From a checkpoint of a small mixture-of-experts model trained on Wikipedia.
Training: a variant of Adam for the experts, 1430M tokens, 11566 steps.
Below are experts of layer 5 (counted from 0) of a mixture-of-experts language model. Rows are named router (the router's row for the expert), gate (a neuron's input weights, with its number), up (a neuron's input weights, with its number) and show model dimensions 112-223. Each number is 500 + 25 x the weight over its row's rms, rounded and kept within 0 to 999. Numbers have three digits each.
Before each expert's rows: a language model's description of what the expert responds to. This comes from a sample of Wikipedia text that the model never trained on.

# expert 54
It responds to: Pronouns and function words at the start of song, album or book titles in quotes, such as I, You, We, My, and the conjunction and.
router:472521498490507508504479504516464508496501512502500460492523487486474469515492476524543484506513476490500456506506510516456449464490501514500496481501515509521557518522492504486441491522481563481544449507501537502437488465465466484534534468521503546477453508495537545477498500514456463552489512507515484523490535451485523518516535539484
gate1:517495492515531447522527513513519462527548490500515481497503440541519510523517511491491468506496499485529510496506473491533532488492496537477518518530530526501540470517504493502484515472507488531433504512501498505484478532536497511506493501526499469519485508500465485507456517543512469457491515506480545509513509470519571468472491470471
up1:528533533492514493466510500492475448470487456505476526514460455488501548491480513507544506506501501493479526509441503528463482472506514481488491470499535453519492512488535487513491509487486529537496490515534458483504501464464543509497504511529519519531521514462532450521507516510464509485494506534508476511496484489482483482471491498518
gate2:448470499574495526506508464516524459475502499511505500492543471484533473540513466497507488522537482506536529499498544498495479508476492517509488485513491514450478517496508475513460500519539459474464477488472445501509499514489484478526487479535513496466491480469514520501510518515454528448503449500487482511508511501505542525501510511481
up2:530506457520488518509507483533539452479481514539481524507526500512517488504506497487505463505521513503512513574484543503520478480502475494480503464507485510529462495477538523482487504549534496500456505475472485529504487491479502512483528504527507546488540501472490507499505463500514548487477481487500522501461518510512525535495517475492
gate3:521512490507538492417527598569502511505500515464502499508479506484496499480471504501470501540497489496506501489493493512557502497477477479462524481481498480482513477487497491485473551492484499511478529488480544525486455494496548512479497431520495534494518498527435466458518479503515505481538507514484484479486480514507499499492540448513
up3:500500527486464519530489510506538478507490508529505485470496512532531514478514499517486516527465485518506515501516512401514517512497543539520483504462453519521515485525493523492542481501487474504527496475525494543530506480521533537527516489504510494556493568506480509453469511471461515492492541566495467497500521431507490475460498489492
gate4:504494489478511475509515493528515517523472529520482518486508523525512487508496496480473531568488496507480534526561520508528501514431518475505511523503480544495461534489471465500475479474490527480511467495500507515515544477481479482483518508490493502481485523476528526483476512494494541509445496507486485504476513453477529522484524503449
up4:523526492473514477502521535506498512459539507532512494465535533460492489517499515479495498482461494473474527501556501514483508510430533479475517529497495497527519553487511520505487502493513512518520450495554515481468585504538501465494518481558521512515494540480485501429470488481487479525444470532496509497468548507509531531497502486500
gate5:514507487484497530455535458505478494503501499460485547531487511539484464496483513522540488520509493503500531542503463517525495495507468450492495512470538462510449494466531502524493518555532494471516564510485507501486474505536553538533475506477487489490520467503488507487510492514523488474468502503522479514461489489482478528477529497484
up5:479471523508455548497514509475448531434520483505430509480473515517535507498528482451484469514502480508566547468514507481483535492456513520494524514540479466545530462500494502500517496499505503497489511530567405505489472505528490506487523503476507474518484506478501513490532501507528479469447470495472474494523484464535471506472489473491
gate6:514529504471553518542525483472490459480473499530483504510514514484507464477524504530500512485509532473457506511529497464457470540488505521567488511470492494511496498519501488507499497468452543473494467535530523521511524485526457492513514500524499472492497473511508477526470482514507520523464528484521538486519511489544509473497539520450
up6:563476481468529496474426539463472534508510498549490485460475515483506510495524553471473479465563467508474500503532519500456517508517518456483488497484495509501500492523451523472520528473471486574482454510481457494517489530491491458521547529482502509496515474520508512492537515526521460499497512496535460489523520522483474461524493468545
gate7:467492504476506513509504523482516468505483505506442478536507493439474497536501502500493525502494507484498498569512464508539506517466506505488496501533500537525483472493469481533497475490501491537519514566502524525505491537517483493558497465499473490529515490510518495517504484466512510476479488551477486510470478509501526484491509472515
up7:526465517520505518498476480511476520563517493503523494520514514483527486507511500539463492488485466513515531491499499540493491517474506482531490458500486455484511497497487496524522518505498495515517522527543443533474503545522480521508537498506527507526505504459517518537485507489502515472539509496501507537511475482482502511467505455526
gate8:465529462483463515470521483503506495500494512512508507540473480486550515518488496516469508547506469522478444509466519486494508507520506493443471492476510463477489492487488502490570523495503487529490529522548505522513508452498488482491509502476518480486502499468457494492502448515473523449528504498468498494520459466530481523496478463493
up8:468520520439499541508513453471511492524492512518507538556506442505507493541465516491486519519517480496497479485457547456491498508550532540495503483494503506488481550516507527478541525507425481488494511483483473532515533469493481493491462500494533507530490494489496516506520461521476488527493511469518533481476504474500448482491493503493
gate9:466500506499458518507574504479497476508520521528459481526482516505495512503501519493495483503521463500511491499521485522467454501535495511501531464508514541501504489469461499556493519527551524549498501478438526480482461494515491516540493465483495505443492516570488508526494492489470512480468519505528495460559459497485564511471472498458
up9:493517489482506482465548474530468453499523515511485484538504519498508563531507499490520474484489456493506471449521493513526479503532451498489482494479496496505527511494468479503491502542509539506489500504502492512499449520513499513515446508531494492491518506547524486503512506454496550483447508510496489455540488495505597511505493469433

# expert 0
It responds to: Short consonant-heavy pieces right after the first piece of a Latin species name or foreign word, such as gust, moll, vest, Kab.
router:473478493516527502435513511471476500503518507522499515502510546508497521509496442484550527490506439502472474487532495524520448506482520475477513500497509518485478466502499516500489512540525492490466509510483482456539515476464476502535475520489519489502512473486536512503525526508479485495498542484470478481453505502495464469503494529504
gate0:509505470459477482502517527484477504477466482506527523496524487522494462476529488562497524519490488463527554509503486506500514456494434482508491473482522505515499519494555470489475527526483501517478512495503523490485477490516521509524469510496480470460495556498491477503536494472510555512503487459492508472486501467533461509537509509475
up0:497504509493473480513531562544480493491475462520503510492530515447499476503476495504488479533450515514513508514497535482498497460477501496506522506501551501490522499519580465504531520502489523485461515494514480513484533487489538484496476506492463472533535501493465523482494517489519525499523505505506548527473547462529512537483485503477
gate1:467482488451494502497515493503535502501520470498524495465529496464449497482491486486516503461513494528482482527493539519581491481464503470490464490496515490498468497519489509468474506500511480460533514527469507520521517515495570511559487501504502492489533516479499471513533480492422530523480486522492497507494541527497537478536475527479
up1:552487540520483527492525484490522487475486470559513526485480506485519483507491512500494479509510509498483505509484569481514517476484509486520494503510502469496514541510504468496513531491490510510535490475537535511518470558509518495509514557506500526506549534489527461448521475504468534463481500556524474513492506455501497470531518502487
gate2:485498520471476484481542496540516533491519532509540472508486517489457518489556525488496501518487477489488458531511481525485506479497504556514477476495527515505533493493541475534473484484495505492454512506538491483478491484494522501539487484521525459479484484509502462500527526516505506521484462486513498508496540539486493567481515464532
up2:508521477489513514492496479522525531536503509529554494511484518481503525477506504520469513498508469487489489559498516455433507496465496559475552540516479509489555509514513472530479496460534447521471503530536517517499525509513557526510512457468483505509503541525499452473498502503493515513489490499458462449508530494456451498453485486523
gate3:468506502487492501487543508535488551532548469521534501559481505546515517482487503487479493485523489548467509511520504522483518530507491512504542506504498522509520478519514553477473531536502470475477476537527507493483550545510474506505466495494509496474509506477506509489493478547501526509500557513511527526511495508529479472485507489489
up3:515530489430506462537481481498508506518476523444507496504485486456455441490487524490530488527476558494475496564483479516520503451549505515518504477537474516465482479539508511513522508511492504470526523511554523498526492482473508538501513478517489491512510456475485488512503485510499497521518508489477466458504476499535480485496488485500
gate4:503528531480473491460496501504550477470498473500489513512522490490501455520509526523475488535489516525470488483490503519461519511509471525521462523498503528497476499529504527494544546517520514461479510481512480498502499527523480499528489499494508510462477491529500481482532542469476521494450483512523511547551478549511493499530447544443
up4:537545512474483528524511488528467508495534483533458484519536472497491470504509507500500481512545506498489470551475522499482507461509470522521474512555491478509503444487511453514525557481522492480506494492475530498501528495486505481475503523480522503473463468509531456433497543516471503533518480505523491505539498490511499448509430514471
gate5:476507487559484500465549479518479497525545503497479509526550511525494455508515484479490487541508488480458477480484492472537511484480503495458486485495539509515473454509505501481491491537501485490476525492535474508499544486545526520505512542543473503448467517596488457480464500513466508469455474480471547483498464510471501527510480499498
up5:472513513547499479519537496482520517491469513509549431495521524482475520492510464506502549486522483461544499510493487527527499483513501474472494476523500531507488505490527492491519499506442484487500519463511488469525510496520497521516525496484505509487489551507506458490464519547506531465537512494474548489510482519499493505496476497509
gate6:513498524469469481500540531513456498507508537466501467490476487508494492487470516472491512488478476523483490474448554500530493536572490490477513450504508500486486545473498551491491561499500518464504483491525494459526449480491495491471506486500461531530489492486445493488482525485475531479491500550489497495485485508458540535515490479444
up6:449455472516474527514476512441523471497503491543450504552523506521528493511434497530504464537489460504514492554477554474475512488517520500470465497511479543554534491454572480542479527498486501474516521511497489491485506524529484543533470460501475492498474514483526499496484496469526508505466515491499434457497458524511500535477467521499
gate7:495508495515487496500467513503490545479485500510537508498496483504506507482492478487471526546498515508543486479521505515481504467518489470517487490482440506505518540533499501490473463531496488478502500529522513469484476476503460463522514535516499489513505524498508454488498435512481512482481516534496521491488512501534502519490528494456
up7:523502504524494488558482515510520469505520493516509464484552497487504499549491557525509496489458489503493482487489478484494520576572504548472528506511517504540528497494457467527457494506499509487531516472540462526536516506514477526511516476484480468488508511477509513520501494527543524506491524541565485513496514487506502481504496515492
gate8:515471464511504499489474492530549498485509497488509485484486522486518517490487520516534513532516458504547485483494532488500534534479510462460554516504506508505521485494489494512507490517480493503489498509534501495521515544492527487513476467554531480510571505525541548472490517510488510535512506473472476522470549473503506491464482498531
up8:493539506532543515518502541506456504489509484487513484493483501524539498485513503483479495502502448507493503475501543523481501453552484479514483507501523510540525517540514475481527518507539536472520506498506498496488468485536480441487471489495513502502486506513475473488520497508534533504510536531529526492512455449508548509481500481522

# expert 20
It responds to: First or middle pieces of longer words split into tokens, often after a prefix or hyphen, such as fl, sl, dec, self-liqu(idation), shipw(reck).
router:496507497485531534516502453489520518500524469497506541527483521542481513515518470491534495493487511507544519455506508529458459505536511456469521550514541544461525520489536503536477491536522486540483510488499505508517513502506474525527473548504510490514518506458485532533514483466485492462481514480494500543521479521458507477481510517490
gate0:518460529453489515491520476510565494477488473554509458481526468495506529497446495533526482486511523489489478550462515515502525540474501516512523494510546485448523506467486532527500478499504478511483498465540479525469530539561453522492528454493469557508537481496495457521462485477459497450527515509496504478544499508447492455502484525478
up0:466496457501470513488505536503504508445473498528502461474510467513556469502488523498484526477495485473472476503476494467476500544504509479520473542524505454515494506509501539514511497482519457509476498523528550484475508493521484513535469484509480471491486484535549512516503459482530508492535496560527488453493518488487509444473468511487
gate1:489487508495463495478515480520488519521474461501531533487470449471480468484469474501486496546489541522491480503486493492499462465471497483484515500538516522506484503498543471548498519495520521502498519496513507520478507530494530498479490497446519496542514537516529483520499527533486533489491469547494507471490471476510466529463455496520
up1:520517487527466494502503469462515510490503478490475498515547508464534419484488497477488477551491506508477520531540494492464511492493506492503525489530481528510442521526497516534512508478545498487456518481506522494482527495515495501493503503456504502515485497542529490494511519519479486421513513534463530538486527505528537509490439490494
gate2:536501470488483478491503500500481540499460477469476536469548508474558531495541496468500505526491494478495500489477461506507515507515498535493474487502522510561481502492462497531519501521474505537487461551490495478519548503477523511539521474502497521502486480455486507487502447502538494513566501525494487523469527519545514493537487530516
up2:448503510500513462501525508506499530544489486458469519491504529486516553534538492495458517517466471479505537508457466505550515522496533528544481504497546499478511503490497542504475507498502532536457472496491479498545523506513478515513528471496500494513512497500473486474511471501501455536518496514496473503492525489522544472495497509521
gate3:498461494524506494487467519518479518464520544513521524419525504498483511486534516491504475439484468493564509503470547512514496494522524504482483524492529515485516519444514511504481469486485511489455472501498487503449531477489487495530492496520449488487507505495464466539515483501519498498503477511506547508484511518544485531512527514474
up3:488489498502538507542486511510484476502496513497494491505522470534524487480502499505459504481496516493518467505469563522521520523464491533495478508527531517522478507538510443479520506485548481547460496495530453495493558543474541517458489486497517502518482472533503508487529523509440492521499505474454515507492536480498484522523437506495
gate4:526503482473497483511515484485495507506494520473487475489506510513533497470475547494500501493526490441510493485481473523483467511488497488521503487492511439503486508491497480506478483504514527559479492490513491497503512456472472495527457474536542531535497499524463506486547528518511523494470520507495509493497543472490482500512489507438
up4:501480519535469461458536537512492474489485490511479533500478490547501492529534503515478521513477494482535492492499459504493485538514501511500456481493466455483499502511470518525489505498521459492497533443537512487465500507455499481488458509522541509493494450509495479521476503467531531521515480533491486536523516483534494509433504527501
gate5:466527497498514502512548493530520507501550510478545535533479533517518477489507540479530551525508507500510489503516564497449493499505499505478525479467529509488486448520509497465519537537484537498497467492507485481466471538498439506501533509530505475507458477559497481508478519529483505521441515503507502481509477533488525503488503518443
up5:528443531500526492506510495464513500498471536548436477533500456490499508545512462510517518531489500527477473527537470483527507498498499558548488499503439460469471523443495512508467491454525555486532503490500514508539497509489511523481522520487463501470483530521474500482528541505548500529503472470550487509428532464519516509438477469539
gate6:497493457527511497483512494494525514503526493516467524487516456462526479488503561503488475485525515505555492516485479498537491463497479450452492516499517550480463507504514502506519482484447475473454501500525499492478469471542531514538509472534488513477496489511512490522476501530516495493498512513440521485508453480504493510467483497517
up6:528480506502534503486525473483500511492513490506501501503542488458510484501528527505479466479499472463572531496490489469495499490529522478482530541461489570480465567501508509494507499484470506505464498515487491491538471479559512480507536532494502492475471532473490488499496514499538480520490513528503514477530505486507532497467523495516
gate7:456469488502528534484501517484491510441520472507503492518499521497504473490502493500481484507498503539460508538500462467488509474525505505477457499506519512543471481489484469452511509493468514558500493512536500473553500499486523496528547522513508476519510500496505523485514489487504505486525523525495476490483488505514516440536457500524
up7:486485497530468500511534505526536490545475513522430482525474469526508453525513496514471516525502503555499488500486517458449515484509491476507499534518543501536526472511497519491536499488508488505498489500505468490508447508514505491496489542510494492465479462492529526494520516516508506499516514491453497496521489474463465488466484494500
gate8:526563503480487466481521494531466491491503544521492564503491499502512472483503503464468504501495503523487493493512532533471510507500501482497470516507490516465468481480500477513505520492515478484529503481530493492473527501506523506507484492555493472490482530487455481493524497537479526514509446492523469461474510494515487503493516516461
up8:472509455498515509522481484451512492512481475505489503491499481532480492464543474504464478485503485445507509523513507509476481470488498489520509489477459484481469489529480513486506455493515500467486486529502458476471490518476444517508488507500439536484524485543483505440536515543501511540479498509504502511497476485452514450510528557465